Below are experts of layer 3 (counted from 0) of a mixture-of-experts language model. Rows are named router (the router's row for the expert), gate (a neuron's input weights, with its number), up (a neuron's input weights, with its number), down (a neuron's output weights, with its number) and show model dimensions 0-79. Each number is 128 + 32 x the weight over its row's rms, rounded and kept within 0 to 255.
Before each expert's rows: "mostly gets" lists some tokens that are sent to it at least half of the time; "comes before" lists some tokens at least twice as common just after its tokens as in all text. This comes from a sample of Wikipedia text that the model never trained on. Tokens count by the router's weight.

# expert 9
mostly gets: " | ", "\n", "–", " (", "| ", ", "
comes before: "1", "2", "| ", "0", "|", "3"
router [ 95 163 104 112  64 167 117 142 131  93 104 117  91  92 122  85 122  93  94 156 104 140 148 111 146 149 131 104 140  82 102  81 156 116 148 122  96  98 107 109  98 176 121 137  85 169 147 169 130 108 129 132 106  98 141  86 123 164 201 110 159  93 140  90 163 168  96 139 149 160 184 185  84  85 157 123  91 121 113 147]
gate8 [ 95 140 142 151  80 100 136 119 108 130 144 130 104 140 131 178 166  47  84 159 141 209 118 134 166 100 113 146 126  78 106  77 147 157  83 133 125 147 136 161 118 101 121 151 126 125 150 142 143  69  72 174 144 134  94 154 143  46 184 190  65 160 140  69 177 126 125 113 129  90 135 126 110 168 119  66 170  74 101 163]
up8 [124 102 125  52 123 123 135 138 135 131 114 191 119 157 116  77 134 198 156 144 145  97 132 127 139 115 108 104 115 130  92 110 120  78 134 135 161 111 151 115 134 179 148  96 121 150 143 157  99 176 198 126  54  61 111 113 215 141  59 116 121  98  95 164  46  98 190 145  95 160 111 141 186 172 141 177  88  96 121 120]
down8 [127  98 118 112 148 131 106 131 147  85  41  94 122 137  91 102 132  89 152 132 127 137 101  81  97 129 160  74  66  75 155 102 201 155 104 178 189 144 169  88 110 159 141 123 233 120 184 139 140 143 117 157 122 109 149 140 136  68 123 129  87 123 136 103 152 103  95 140 125 136 146 156 130 118 176  95 104 118 133 162]
gate9 [139 112 155  92 115 101 139 116  85 161 125 118 179 149 120 128 184 115 113 108 117  95 161  96 174 179 131 131 102 108 110  94  90  43 161 145 138 124 157 127 101 171 107 113 107 141 138 163 125 128 118  58 138 113 114 126 104 105 177 128  88 116 151 122 116 158  75  97 181 130 160  79 105 141 113 124  81 152 120 139]
up9 [106 131 165 114 141 109 162 103  88 177 180 114 140 183  90 156 160 175  80  80 108  73 161 120 146 167 117 152 143 104  90  95  73 100 167 135 170 136 138  80  97 161  70 116 133 188 116 102  91 124  99  73 116 128 115 128 108 120 180 122  74 135 134 131  77 163  71  83 161 145 128  92 106 165  97 128  88 171 108 163]
down9 [142 113 122 181 108 129 123 141  67 118  56 181 117 126 171 124 130 143 118 103 115 141 110 138  65 147 143 138  58 136 137 147 116  41 164 174 124 186 175 170 128 157 206 131 159  93 150 136 106 154  78 113 154 149  93  84 122 121 134 168  87  92  67 159 160 141 131 115 105 127 131 135 106 157  67 173  79  90 117  78]
gate10 [102 166 116 124 121 142 106 163 115 121 119 158 105 109 119 167 135  96  78 121 103  82 155 141  79 211 152 114 133  79 112 103 149 134  82  94 175 119 144 136 118 107 145 195 104 100 138 129 160  84 127 201 146 113 137 116  47 150 101 120  85 142  52 113 149 156 120 150 218 141 122 150  91 129 111 118 150 133  70 156]
up10 [ 64 188 113 117 146 126 141 151 139 118 151 157 174 130  88 179 119  92  68 124 182 101 180 128 106 153 136 150 114 143  95  85 170 112 106  94 137 129 131 154 133  81 113 178 135 139 120  64 114  52 159 176 115  82 111 120 121 162 121 124  66 158 126 101 181 130  90 147 110 172  86  78 134  71 115 143 126 144 103 155]
down10 [154 149 145 125 213 139 132 125 134 164  82 140 166 105 155 187  94 116  97 134 116 129 170  68 144 174 134 104  98 110 127 141 106 178  89 172 180 134 143  60 155 148 157 182 119 144 119 123 117 117 114 125 152 139 122 113  75 118 122 216 171 134 125 175  95 128 156 127 131 109 143 163  96 108 141 179  93 133 138  86]
gate11 [ 91  34 125 127 131  90  73 124 169 130 149 109 130 107  90  83 138 104 126 126  86 143 134 179 182  60 110 157 150  86 140  80 101  91  88 166 159 117 139  90  78 145 133 121  91 131  79 104 125 181 126 115 134 172  86 170 100 137 148 120 149 102 146 181 195 129 136 131  96  98 211 131 167 121 135 141 110 144 108 115]
up11 [143 146 132 131 113 179 179 150 124 126 108 171 125  75 152 182 154 118 130 122 147 126  77  51 140 143 172 130  54 154 115 186 162 181 153  88 137 118 134 136 173 128 110  91 128 130 152 112 126  71  96 155 169  81 127  83 115 150  71 144 136 138 110  69 107 114 119  66 171 102  94  87  71 142 107 132 127 159 136 168]
down11 [152 215 178 158 103 163  77 128 174 129 139 114 108 171 117 140  67  74  90 112 152 135 102 119  87 112 178 126 193 154 115 150 114 103 161 135  84 109 149  88 144 121 136 148 110 105 162 169  80  92  54 123 126 133 103  50 143 150 117 165 144 126  86 102  97 107 143 147 123 156 152  78 130 130  91 130 140  79  87 142]
gate12 [107  90 122 100  79  76 134 125 116 154 118 150  92 126  72  84 137 123 106 222 113 161 131  92 116 191 122 136 100 132 175 115 199  71 121  99 105 117 193  90 120 113 109 150 116 159 107 163 167  80 145 106  84 170 120 106 151 123 186 117 129 136 173 108 124 127 137 165 100 118 179 133  78 118 108 151 129  90 121 129]
up12 [143 113 149 131 106 122  66 124 158 144 117 115 152 109 192 139  92 164 169 190 114 101 132 137 110 103 158 117 162  96  86 101 120 104 185 143 128 107 115  74  88 171 144 119 128  94 183 145  75 147 130 113 136 136 122 163 136 165 115 168 118  77  81 139 144 156 154  87 107  87 174 100 110 122 140 135 112 138 208  93]
down12 [159 185 145 149 162 172 100  98 116 136 120 136 177 161 138 159 136 193  96  61 186  64 137 149 170 120 122 143  67  95  93 117 112 162 135  86 123  96 128 144 123 197 169 112 127 134  97  81 120 129 173 105  96  91 139 146 123 160 113 107 134 180  94  90 131 110 100 122 128 113  50 124 163 155 170 170 141 132 133 172]
gate13 [153 144  81 175 120 161 188 149  54 173 113 148  99  87  95 155  94  91 105 162 140 144 145 114 160 151 147 136 114  80  72 107 144 131 102 128 113 138 167  76 125 135  54  69 103  98 137  75  99 102 120 127 188 151 135 156 131 101 166 154 176 114 172 172 130  93  71 104 103 145 167 121 155  96 140 129  92  95 166 126]
up13 [128 141 174  88 109 168  53 147 148 131 149 186 159 134  38 154 124 217 134 133 149  83 172 114 102 163  92 138  76 138 113 160 115 144 158 124 116  98 139 150 136 103 145 157 157 158  83  93 138 136 148 100 102  85 149 112 158 157 131 125 101 135 154  80 155 126 131 115 127 144  96 126 126 110 119 125 110 150 138 125]
down13 [142 116 113  75  94  72 113  32 161 135 161  71  90 130 117 154 140 107 158 101  82 159 182 146 130 157 132 150 121 114 183 149 113 116 100 120 131 153 121 136  98 118 111 151 129 125  97  73 135 123 147  80  94  67 123 111  20 135 103 103 138  92 150  93 117 138 115  89 120 102 113  88 143 158 153 100 179 146 147 140]
gate14 [133 136 107 137 115  80 137 128 122 161 119 172 114  96 155 151 181  70 124  48 113 155 133 145 137 126 129 182 103 109  81  85 166 146 198 141 143  57 121 108  54 139 116 133  96 122 178 167 124 101  72 137 104 123  99 154  89 107 132 112 142 149 146 138 136 169 142  81 140  91 172 137 100 132 158 161 171 101 130 144]
up14 [140 119 147 107 122 233 148 127 181 121 121 125 158  96  97 137 128 141 130 144 135 113 198 140 156 112  88 136 132 114 119 174 107  72  42 107 116 133 129  74 110 126  83  87 113 106 113 142 138 118 137 119 115 122 124 148 122  63 125 205 187 113 120  73 121 106 129 185  74 128 139 158 126 197 149 125 121 128 116 116]
down14 [128 131 136  62  90 104 107 125  85  66  90  79 135 173 122 122 155  93 120 150 180 121 133 129 110  95  97 101 143 131 136  97 142  77  88  96 123 129 112 130 164 146 149 121 132  78  62 179 132 158 124 131 138 116 141  99 191 123 172 202 113 119 166 120 165 125 127 131 162 129 121 110 137 204  82  89 174 122  94  91]
gate15 [145 162 152 144 168 113  87  95 124 108 148  68 103  94 141 146 146 145 154 120 112 156 110 160 102 154 129  82 122  88 139  98 208 165 107 146  84 175 177  79 132 141 124 116 159 138  81  95  80 107 152 114 202 131 167  80 110 148 136 127 103 101 134 145 149 128 131 100 142 114 128 139 105 109 117 131 120  81 125 156]
up15 [137 155 120 181 197 212  36 111 160 128 154 123 133 139 120 197  70 153  98 148 132 118 150 110  82 156 147 144  40 127 149  73 112 111  93 118  78 126 168 114 142 115 145  92 212 174 112 102  82 108 135 102  80 154 128 189 155 136 108 144 133 119 114 122  77 152 133 147 125 120 122 124 159 105 130 129  78 160 145 119]
down15 [170 100 116 134 155 142  95 115 151 128 168 179 179 107 151  77 112 106 116 110 145 148 182 126 124 171 136  85  74 105  90  81 115 105 101 161 107 133 138 127 135  93 107 134 108  80 148 111  82  83 109 181 110 141 137  95 117 115 103 114 107 136 102  74  84 129 139 157  83 137 123 165 133 100 142  82  79 155 154 101]
gate16 [193 176 128 110 166  95 100  71 115 165 107 186 156 162 152 134  95 135 116 155 172 148 151 145 108 168 112 152 138  44 185  96 187 120  87 109 127 170 148 129 126 102 118 168  91 144  98 149  60  71 110 154 112  88 129 134 119 118 130 157 124 135  98  66 195 155 126 112 121 129 172 115 184 190 136 131 100 122 115 133]
up16 [150 119 126 133 121 189 142 130 145  86 126 133 127 125 133  43 127 120 167 121 119 117 115 149 120  97 147 110  84 145 145 142  97 121  77 104 115 108  87 129 117 149 151 106 146 109 164 176 117 127 166 105 147 116 118 145 166  93 116 126 180 152 106 106 125  99 102 139 145 121 125 154  88 113 158 115 187 122 136  98]
down16 [130 138 101 130  72  38 109 110 192 186 134 183 164 175 148  84 116 153 171  59 118 162 135 120 137 129  64 165 168 116 161  93  87 111 127 134 165 114 170 120 111 133  83  56 119 153 118 163 145 166 117 106 110 146 178 118 135 123 144 151 124 137 106 106 150 151 101 108  42 126 144 110 111 174 101 103 131 133  85 102]

# expert 7
mostly gets: " and", ".", ";", "===", ")", " |  |"
comes before: "\n\n", "\n", " The", "1", " He", "0"
router [ 90 176 118 110 126 100 140 117 133  74 104 109  85  83 115 114  96 145  71 180 132 151 170  88 135 118 112 125 147 130  84 118 179 171 122 120 118  94 112 181 117 186  83 124 149 139 132 176 108 136 120 133 108 107 104 142  92 229 182 107 147 105 105 100 126 182 104 143 140 103 205 136  74 149 110 126 122 161  88 111]
gate0 [116 120 118 164  79 134 178 116  81 151  84 148  81  74 141 138 123 174 139 170 117 133 114 141 124  71 134 126 168 107 175  91 102 121 124 135 126  80 159 136 138  77  88 149 132 123 104 165 128 134 128 126 131 129 122 143 106 190 164 100 103 198 108 194 147 182 132 169 138 107 158 164 104 119  84 146 156 135 117 145]
up0 [138 140 130 183 136 125 140 128 200 109 154  63 136 157 133 134 117 140  73  71 139  98 122  90 107 126 140 124 118 178  68  83  89 142 131  88 123 148  54 161 139 118  65 124 119 145 187 152 158 105 127  34 129 112  96 100 122 111 148 131 141 130 146 131  99 116 161 137 127 156 166  97  91 117 141 195 104 184 178 116]
down0 [127 195 158 126 105 128  97 123  96 128 150  87 113 162 132 132 123 110 101 148 103  95 139 161 185  92 154  82 117 146 109 201 167 115 157 153  50 203 110 116 159 137 179 125 103 168 104 135 149  93 100 158  98  78 136 103 104  60  95  87 118  91 126 125 135 111 154 154 135 143 160 103 148 128  82 138 148  85 150 177]
gate1 [110  90 115  96  98 128 100 133  96 103 111 122 133 121 156 100 129 121 118 105 147  81 157 138 169 199 176 120  85  89 147  82 118 221 162 123 127 142 138 115  59 113  73  74 192  83  70 172 169  70 140 138 156 149 132 133 131 161 102 107  66 152 101  83 111 116 160  72 157 104 102 130  88 114 136  96 138  98 106 157]
up1 [ 83 115  94 123 118 161 152 122 160 176 128 115 134 129 125  97 127 131 101  81  39 118 106 153  81 149 125  67 126 117 123 153 145 110 107 170 116 119 124 164 154 125 130  87  68  82  61 119  87 172 139 101 135 132 103 137 101 189 127 125 132  63 123  89 117 148 119 145 133 148 121 100 150 117 114  66 139 142 115  94]
down1 [ 67 119  96 127 130 184 143  64 163  76  97  98 140 159 198 130 110 115 156  97 125  67 107 112 154 166 133  56 156 176 156 166 156  85 126 169 136 149 115 143 122 190 133 144 108 121 110 123 117 109 146 133 108 103  74  91 107  97 148 105 167 134 149 130 115 141  95  90 115 101 101  91 142 152 151 155  84 152 111 112]
gate2 [124 157 154 162 102  88  96 203 103 154  71  84 113 106 105 106 152 120 116 130 121 136 140  65 106 108 159 115 126 122  44 111 165 144 131 162 133 128 120 141  88 133 146 150 165  87 122 123 120 143  92 150 159 118 126 193  73 182 186 113  98  89 117 101 213 140  95 143 140 141 149 120  65 143 105 100 182 149 149  53]
up2 [113 143  51 124 111  92 182  97 120 127 142 120 154 117 170 141  75 161 131  94 106 195 111 208 115  85 108 114 120 131 139 138 109 142  87 133  84  96  93 117 123  96 185 135 142 118  82 146  88 139 183 113  93 126  74 137 178 169 110 159 137 154 173  89 132 163  93  83 120 130 109 135 152 156 113 166 149 118 111  99]
down2 [139 134 174 165 131 149 113 180 144 118 124 122 116 109 110 133 166 101 113 162 172  61 149  93 141 104 121 118 158 127 158 122 177 112 188 151 145 136 161 170  99 165 121 106 144 121 184 100 135 153  76  96 144 163 152 135  81 203 134 132 138 116 120 133 121 124 141 171 145  58 109 141  89 105 147 121 105 158 110 159]
gate3 [163 136 126 163 205  70 139 108 115  74  97  97 115  95 164 130 143 144 137  87 118  99 168 130 143 127 154 163 121 145 140 142 178 125 143 127 106 136 125 103 129  96 168 112 110 231 146 127  99 163 124 130 110  86 123 161 120 115 130 100 128 123 119 144  59 121 120 192  76 126  79 148 122  67 132  85 117 152 130 113]
up3 [128 142 110 130 108 122  52 172 148 114 152 151 215 133  77 139  87 163 104 145 111 134  92 121 116 133 141  89 119  93 110 133 137 100 166 120 138 155 132 150 142 142  39 149 114 152  97 137 100 107  98 141 154 141  38 112 103 170 101 131 143 137 125 119 129 135 146   9 171 102 125  69 121 143 136 145 167 132 141 143]
down3 [142 120  88 128 110  88 153 153 115 161  73 135  79 127 142 140  80 140  85 111  92 182 161  64 154  48 200 111 100 140 134 156 119 188 176 102 130 116  92 134 122 160 152 102 103 114  95 110 104 111 120 128 178 170  89 111 119 206  95 106 141 135 122 142 159  99 137  77 140  82 163 126 114 172 100 124 127 169 162 120]
gate4 [184 147 140 101  97  98 132 216 142 109 132 165 104  78 144 129 136 117  70 145 135 141  94 148 158 105 152 143  96 142 111 150 167 162 181 124 102  93 120  36  93  78 102 118  96 147 142 104 142  66 117 126 110 135 114 101 109 144 152 163  89 125 102  96  95 151 179 102 142 113 187  83  77 154 100 146 158  89 149 186]
up4 [139 125 156  87 131 147 123 199 129 124 138 162  67  88 186 116 160 140  98 132 148 127 151 156 161 111 147 106 112 152 127 141 149 146 180  93 166 115 131  81 124  99 118 121 101 131 142 122 130  70 126 139 111 119 141 131 139 149 194 140 110 184 128  61 133 159 183 101 189 134 167 103 125 135 102 146 210 125 115 175]
down4 [ 54  71 154 127 162 102 146 153 114 129 113  76 121 172 192 141 117 124 165 153 172 152 153 153 141 139 153 162 120  66 169 127 149  96 151 161 162  88 137 151 149  96 126  81 143 146  83 160 103 142 101 133 124 165 154  90 125 181 179  88 153 164  81 138 157 140 127 135  79 122 138 147 142 166 118  89 124 176 109  79]
gate5 [136 194 107 103 151 124 115 131 152  85 127 186 108 108 159 135 123 123 124 181 162 116 114 159 115 168 145 145 121  74 129 125 119 213 106 100 114 116 168 129  99 118 113 139 157 109 153 156  99 115  81 176 115 108 189 160 177 125 179 196 109 141  34 112  68 102 147 189 130 108 105 120 124 103 173 119 138 140 116 133]
up5 [153 184 146 171 136  63  81 128 146 143  92 152 165 109 155 138 108 141 139 136 162 145 140 155  84 136 119 100 125 113 139 136 125 179 135 140 120 118 158  93 130 111 130 109 100 125 178 105 139 149 115 159 106 122 149  98 105  96 188 172  49 113  60 129 104  90 114 159  64 141  86 104 135 153 133 131 119 116  36 135]
down5 [132  89 172 148 137 163  94 162 120 121 129 187 126  94 114 180 132 149 165 138  90 135 119  48 108 114 115  54 123 160 145 141 178 148 139 155 107 162 136  78 152 126 161 121  80 188  97 199 127  58 107 124  84 162  88 104 102 131 126 159  77 158 145 192 117 105 145 104 104  94 177  94 142 149  98 164  40 136 140 127]
gate6 [ 96 117 138 137 125 117 125  77 113 194 118 103 123 131 202 138 115 144  99 111 122 133 172 207 112 163 161 119 105 149 138 119 115 155 136 148 169  69 117 161 128  98 113  85 102 142 106 113 157 123 170 132 107 127 139  91  94 120 145 175  79 118 128 152 118  89 103 150 101  98 193 117  14 136  81 166 160 147 118 144]
up6 [116 135 162 159 132 167 181 151 109 174  72 148 118  90 169 134 121 117  57 133 118  88 145 107 160 179 179 140 100 113  87  86 114 109 130 193 163 105 145  62 168  82 170  55 134 108 106 135  88  92 125 136 164 145  94 132 120 129 154 117  78 135 144  68 156 131 117 112 141 142 206 169 101  65 111 152 102  80 116 141]
down6 [128 114 171 120 132 126 153 173 120 166 109 146 134 111  94  84  98 117 131 145 162 121  93 158  83  59  88 147 133 105 102 123 149 150 154 169  67 181  99 143 153 217 173 123 124 118 119 135 195 116  91 131 177 122 142 174  95 182  77 188 128 137 136 117 115 150 175 135 141 147 118 164 167 129 102  95  88 163 152  54]
gate7 [125  75  98 181 144 127 158 143 121 102 143 151  91 148 106  82 161 142 118  85 163 145  99 151 138 143  84 134 121 120  88 149  83 141 121  97 164  95 122 130  75  56  62 202 182 150 172 147  84 128 112  61  44  90 124 147 132 119 147 156  89 128 155 120 116  93 143 111 141 116 203 122  96 155  63  75 108 130 122 155]
up7 [174 119 117  99 110 135  78 101 105 150 129 105  92  85 141 136  76 164 125 119 137 162  75 108 152 102 127  88 102 112 171  99 103 105 119  63 151 102 159 168  93 109 131 146  94  95  95  65 122 128  94 116 132 158 113 178 151 141 141 149 135 109 165 120  91 129 109 178 156 141 112 123 112  72 135 206 141 169 114 183]
down7 [108 158 103 135 106 123 147 138 115 151 123 121  74 117 160 103 134 103 151 114 121  97  91 119 104 192  77 140 121 113 134 142 102 108  82  76 140 179 105 134 121 108 139 162 111 120 138 133 103 118  82  64 139  99 181  87 162 126 207 139  79 108 108  89 114 151 125  32 119  82 141 102 108 134 169 156 121 134 117 132]
gate8 [142 147 160  85  78 150 115 129 100 135  71 137 179  83 100 131 116 128 121 143 148 193 136 115 128 101 143 214 142 119 130 136  94 125 119 197 171 113 101 110  68 150 111  96 206 197 120 111 123 142 155 103 122 142 118 157 105 130 125 131 122 135  93 143 134 108  79 110 175  80 145 127  85 133  91  86 155 166 159  90]
up8 [130 115 163 136 110  91 138  87  93 116  85 133 192  92 117 131 114 120  81 114  88 170 140  91 169 154 142 170 128  53  92 112  82 147 152 186 122 131 124 108 114  90 147 148 133 153  70 121 107 137 110 141 103 130 146  94  86 184 177 129 107 145  70 108 118 124 130  85 129 133 128  89 127 128 121 107 128 121  75  53]
down8 [166 118 106 126 174 116 169 152 138 135  87  77  70 139 123 109 131 112 162  93 175 101 122 167  91 100 167 100 150 116 122  87 180 122 126 168 104  74 144 108 153  89 171 109  93  61 164 163 140 176  93 161 123 173 141 106 178 119 131 141 120 156 134 123  71 174 151 138 133  78 139  90 114 111 150 111 179  84 153 139]

# expert 1
mostly gets: " film", "′", " Car", " public", " club", " km"
comes before: " | ", ".", "–", " |", ",", "; "
router [ 83 146 145  94 102 167  77 128 120 128 125 161  48 138 121  77 159 122 135 154 117 169 139 121 189 119 102 114 127  81 126 110 140  98 102 169 117 122 110 169  88 140  61  99 122 213 164 165 112 123 167 141  90  95 117 119  72 134 136  76 201 109 137  94 187 119  90 131 122 166 154 202  91 157 149 135  85 103  67 124]
gate8 [ 88 196 121 125 140 111 188 142 170  93 151 143  76 142 146 213 133 147 151 143  96 133 159  99 134  84  43 117 109 123  94 108 106 132 177 148  91 160 202 197 120 118 179  85 126 159 164 103 172  74 117  99 149 124 167 140  92 139 174 132 140 111 123 145 175 145 117 128  76 159 100 129 153 111 109 128 155 119  75 174]
up8 [106  67 131 147 123 151 101 151 140 108 128 124 180 137 156  96 133 171  55  92 118 131 114 138 178 140 126 168 140 140 135 137 130 197 115 115  77 120 132  95 210 120 100  93  93 122 138 108  75 146 121  99 139 153 107 141 169 145 137 158 164 136 175 166  53 169 149 147 138  81 108 126 125 141 107  91 180 113 147 110]
down8 [109 119 163 109 115 202  80  98 141 126 109 147  75 134 110 108 193 120 161 144 160 125 101 185 113 167 126 110 150  62 117 166 151 129 163 151 151 132 141 159 123 153 107 149 139 152 160 121 123 173 138 122  54  82 156 174 104  96 125 138 144  94 120 162  89 142 149 142 183 122 131 149 126 137 192 122 154 145 104  75]
gate9 [130  93 139 109 118 142  54 147 165 146  85 145  98 140  77 149 146 114 101 129 138 105  69 123 111 144 119 115 112 122  98 130  78 133 224 158  99  63  83 172 138 202 115  61 164 121 123 127 172 107 175  88 115 119 103  64 135  80 169 142 122 161 115 134 186 121 112 143 136 133  69 147 123 135 147 101 146  79 138 114]
up9 [121 160  61 116 121 135 130 104 107 144 118 137 112 125 132 112 142 133  85 143 126 134 169 163 166 178 200  79 109 108 128 100 129 138 141  94 148  90 159  62 128 109 125 114 169 123 113 112 119 145 156  95 139 177 224 130 176 125 138 116 115  71 179 112  92 165 173 120 170 147 122 162 118 162  96 194 100 122 162 116]
down9 [155 111 151 118 138 131 133 104 106  74 152 170 145 109 138  94 107 160 134 136 140 120 160 115  58 105  77 132 179 154 156 134 190 101  69 127 119 133 101  93 141  68 117 129 117 146 132 141 146 144 121 111 171 142 109 150 118 157 151  92 152 178  88 171 144 125 138 101  85 104 127  86 129 108 151 128 136 150 115 178]
gate10 [127  80  91 130  92 178  77  90 142 149 110 204  41 114  79 146 139 108 111  83 156 171  59 114 205 118 206 121  77  78 158 115 137 135 108 156 128 161  66 106 136 129 145 170 155 156 157 115  59 112 174 132 116 148 163 131  79 161 149 105 119 114  87 105 131 101  89 148  95 210  80  95 109  83 105  84  73 169 123 141]
up10 [114  95 141 121 136  30 107  66 124  88  87  73 169 145 140 103 125 154 112 109 129  91  83 151 149 135  92 148 165 139 180 122 110 163 128 151 157 162  57  96 128  90 142 141 100 146 129 142 107 149 131 121 164 127 147  84 136  93 126 142  86 143 123  99 122 138  85 143 169 130 113  95 158 191 160 140 138 175 194  90]
down10 [112 146 176 133 122 102 153 158 111 126 122  99  98 123 186  90 105 114 150 167 136 108 140 117 120  96 142 207 151 144 113 109 107  90 134 122  81 186 162 136 159 123 128  89 131 145 123 109 139 139  53 140 100 102 121 158 165 153  86 119 136 133 128 147  92 149 135  63 129  61 222 155 125 124 121 134 139 136  64 154]
gate11 [143 160 127 111 160  90 177 137 100 126 157 165 142 114 172  83 154 127 170 167 134 130 118 178  96 169 115 124 151 147 147 117 152 138 139 139 123 160 142 177  73 104 128  78 130  80 120 157 173  89 115 136 130 132 133 118  46 146 133  93 116 128 129  74 172 124 177 127 124 148 199 142 170 132 125 166 131 166  87 108]
up11 [145  92  66 177  81 169 131 147 134 138  86 143 157 153  93 143 159 137 126 139 143 151 144 117 132 113 129 103 180 136 133 132 125 129 111 115 100  82 135  91 175 154 187 186 151 186 100 117  97  95  71  65 114 108  89 181 159 136  99  74 139 168 138 176  47 168 125 136 136  87  82 114  59 126 171  77 171 126 170 165]
down11 [153 143 154 154 201 168 174 160 124 137 187 167 206 163 119  90 108 142 106 131 167 141 182 116  94  76 148  95 181 110 153 124 140 103 116 142 113 111 132 122 184 103 134 110 125 116 171 160 109 150  84 165  93 171 112 178 153 127 111 146 121  82 117 163 146 144  98 172  91 132  87  72  91  65  53 116 146 153 153 171]
gate12 [103 166 161 149 150 132 135 127 117 160 198 118  94 121 128 132 164 138  69 163 130 119 193  97 113 130  86 111 148  79 122 118 158 111 159 120 141 130  83 173 116 153 101  78 156 172 123  85 123 146 184 105  97 182 151 147  95  71 162 180 156 151  53 108 136  53 168 161  92 106 125 115 116 148 160 180  72 102 133 124]
up12 [131 194 132 160 122 126  71 152 131 144 198 171  97 147 126 187 180 115 114 111 164 130 169  91 187 150 125 154 196 103 102  95 133 116 124  92 150 204 136 125  77 185 140  66 123 141 134 112 136  51 133 174 110 137 149 165  75 111 177 154 117 130 116 124 104  87 156 129  27 161 112  90  91 107 179 157 101 106 107 124]
down12 [119 162 166 142  84 117 138  75 119 115 163 129 113 103 150 122 189  86  94  79 127 158 123 104 206 150 122 143 136 130 105 176 153 120 167 137 138 136 108 147 139  93 163 130  90 156 119  58 216 102  94 140 187  99  87 129 135  96 173 123 132 142  80  69 104 119 134 136 119 129 101 130 126  93 118 150 175 117 145 231]
gate13 [120 121  79  99 117 101 110  68 141  94 120 133 119 118 106  68 101  73 137 131 163 165 126 162 175 185 100 101 121 136 186 103 167  90  78 168 114 148 163 159  84 150 107  56  85 136 151 137 191  93 138 115 126 115 151  84 109  78  58 101 127 123  80 113 136 102 127  89 107 183 112 104 195 137 149  62 111  99 103  64]
up13 [150 176 127 116 131 146 146 106 146  89 109 132 140 165  75 111 138  92 171 129 203 159  87 133  81 115 108  94 136 100 128 108 164  75  85 143 153 132 160 154 115 166  97  34  87 163 143  73 179  95 151 121  87 118 106 108 130  97  68 136 165 111 145 106 150 110 123 125 157 197 103 180 129 139 143 142 120 113 114  87]
down13 [142 102 122 123 178 102 125  81 133 210 119 116  87 138 110  78 105 141 101 174 124 181 207 106  89 135 108 123 133 138 149  79  65  96  81 151 167 158 193 154  71 151 140 124 105 122 131 122 134 113 122 161  73  79 171 177  71 107 118 141 108 162 139 139 153  19 157  80 121 142  99 128 127 156 179 125 164 179  67 147]
gate14 [113 152  81 114 202 109 112 160 131 104 160 110 142 159 150 141 145 113 162 104 105 116 115 108 163 148  76 116 191 161 127  50 144 134 143 121 118 111 113 120 132 164 106 104 134 115 105 149 103 138 189 167 166 176 177 136  87 121 155 158  87 108 172 123 135 159 171 130 139 158  98 114 105 128 135 214  53 121 107  95]
up14 [135 118 115 153  71 104 151  95 144 208 130 144  91 129 171 160  98 134 125  96 197 168 167 125 157  61 134 137 114 111 135 215 206 115 109 102  94 141  95  80 131 104  79 158 149 145 134  93 173 132 128 168  69  94  77 143 143 118 143  91 121 118 148 151 151 131 168 182 201 111 132  77 143  51  96 169 118 130 138 158]
down14 [ 81 151 144 137 132 146 130 125 141  98  69 127 113 151 153  92 158  99 142 140  99 147 155  87 164 128 182 107  77 164 115 126 101 140 134 126 110 147  87 182 151 107 200 126 138 155 196 140 131 110  81 162 147 109 179 119 104 105 140  83 113 132 153 121 123 136 105 145 149  91  85 163 169 152 152  56 140 112 183 156]
gate15 [179 123  81 149  81  78 100 108 150 156 168 158 113 107 124 124 156  66  93 140 156 102 106 166 136  99 175 165  95 108 161 166 169 128 152 153 183 154  45 157 142 114 124 102 148 145 155 103 142 141 158 186 136 129 118 153  41 116 186 136 123 114 141 138 197 143 165 217 107 119 154 171 103 154 110  87 118 123 175 158]
up15 [128 128 107 155 156 120 180  87 178 132  91 110 114 103  94 147 140 193 146  49 155  99 125  68 122  99 111 103 129 179  97  83  97 107 163  87  87  97 131 155 195 128 156  90 138 126  59 177 116  69  80 112 107  92 115 100 203 119  77 102 126 156  92 106  88 126 146 119  97 111 116  99 124 144 127 200  90 111 126 105]
down15 [138 175 170 184 150 155 109 127 184 157  71 144 140 129 111 166 133 162 120  98 104  71 149 102 105 134 159 101  76 172 143 141  75 149 100 161  56 106  71 129 129 119 186 154 102 145 126 158 113  76 143 184  93 165 126  84 101 161  72  92 143 138 176 156 191 102 125 102 113 115 190 149 149  99 150 191  58 129  75 126]
gate16 [128 156 153 133 106 138 165 137 136  94 142 170 147 120 132 104 120  89 108 136 115 139 131  73 131 106 123 159  98  51 160 132 106  97 141  85 110 113 160 151 106 150 118 100 160 151 120 165  71 113 151  76 103  96  67 126 151 164  89  97 169 138 107 157 143 104  70 121 109 121 106 154 131 194 155 158 130 126 125  30]
up16 [ 88 103 133 128 138 155 142 104 118  94 188 109 146  89 104 111 120 119 131 161 146 165 114  54 133 156 131 121  88  93 158 101 130 123 114 131 166 123 162 144 118 114 109 186 150 130 190 144 100 196 161 171 103 148 154  82 194 173  48  94 178 132 147 128  89 113  65 161 105 149  89 169 128 166  62 107 120  92 183 100]
down16 [157 157 133 140 143 196 119  84 130 134 162  84 116 184 108 119 146  95 120 121 150 126 155  88 112 122 110 107  87  95 112 164  84 140 169 158 118 129 192 148 114  87 100  79 150 168 144 166 153 105 155  91 126 109  91 151  92 159 133 165 118 117 189 129 100  87 114  89 143  57 136 161 178 130 131 180  31 161 148 113]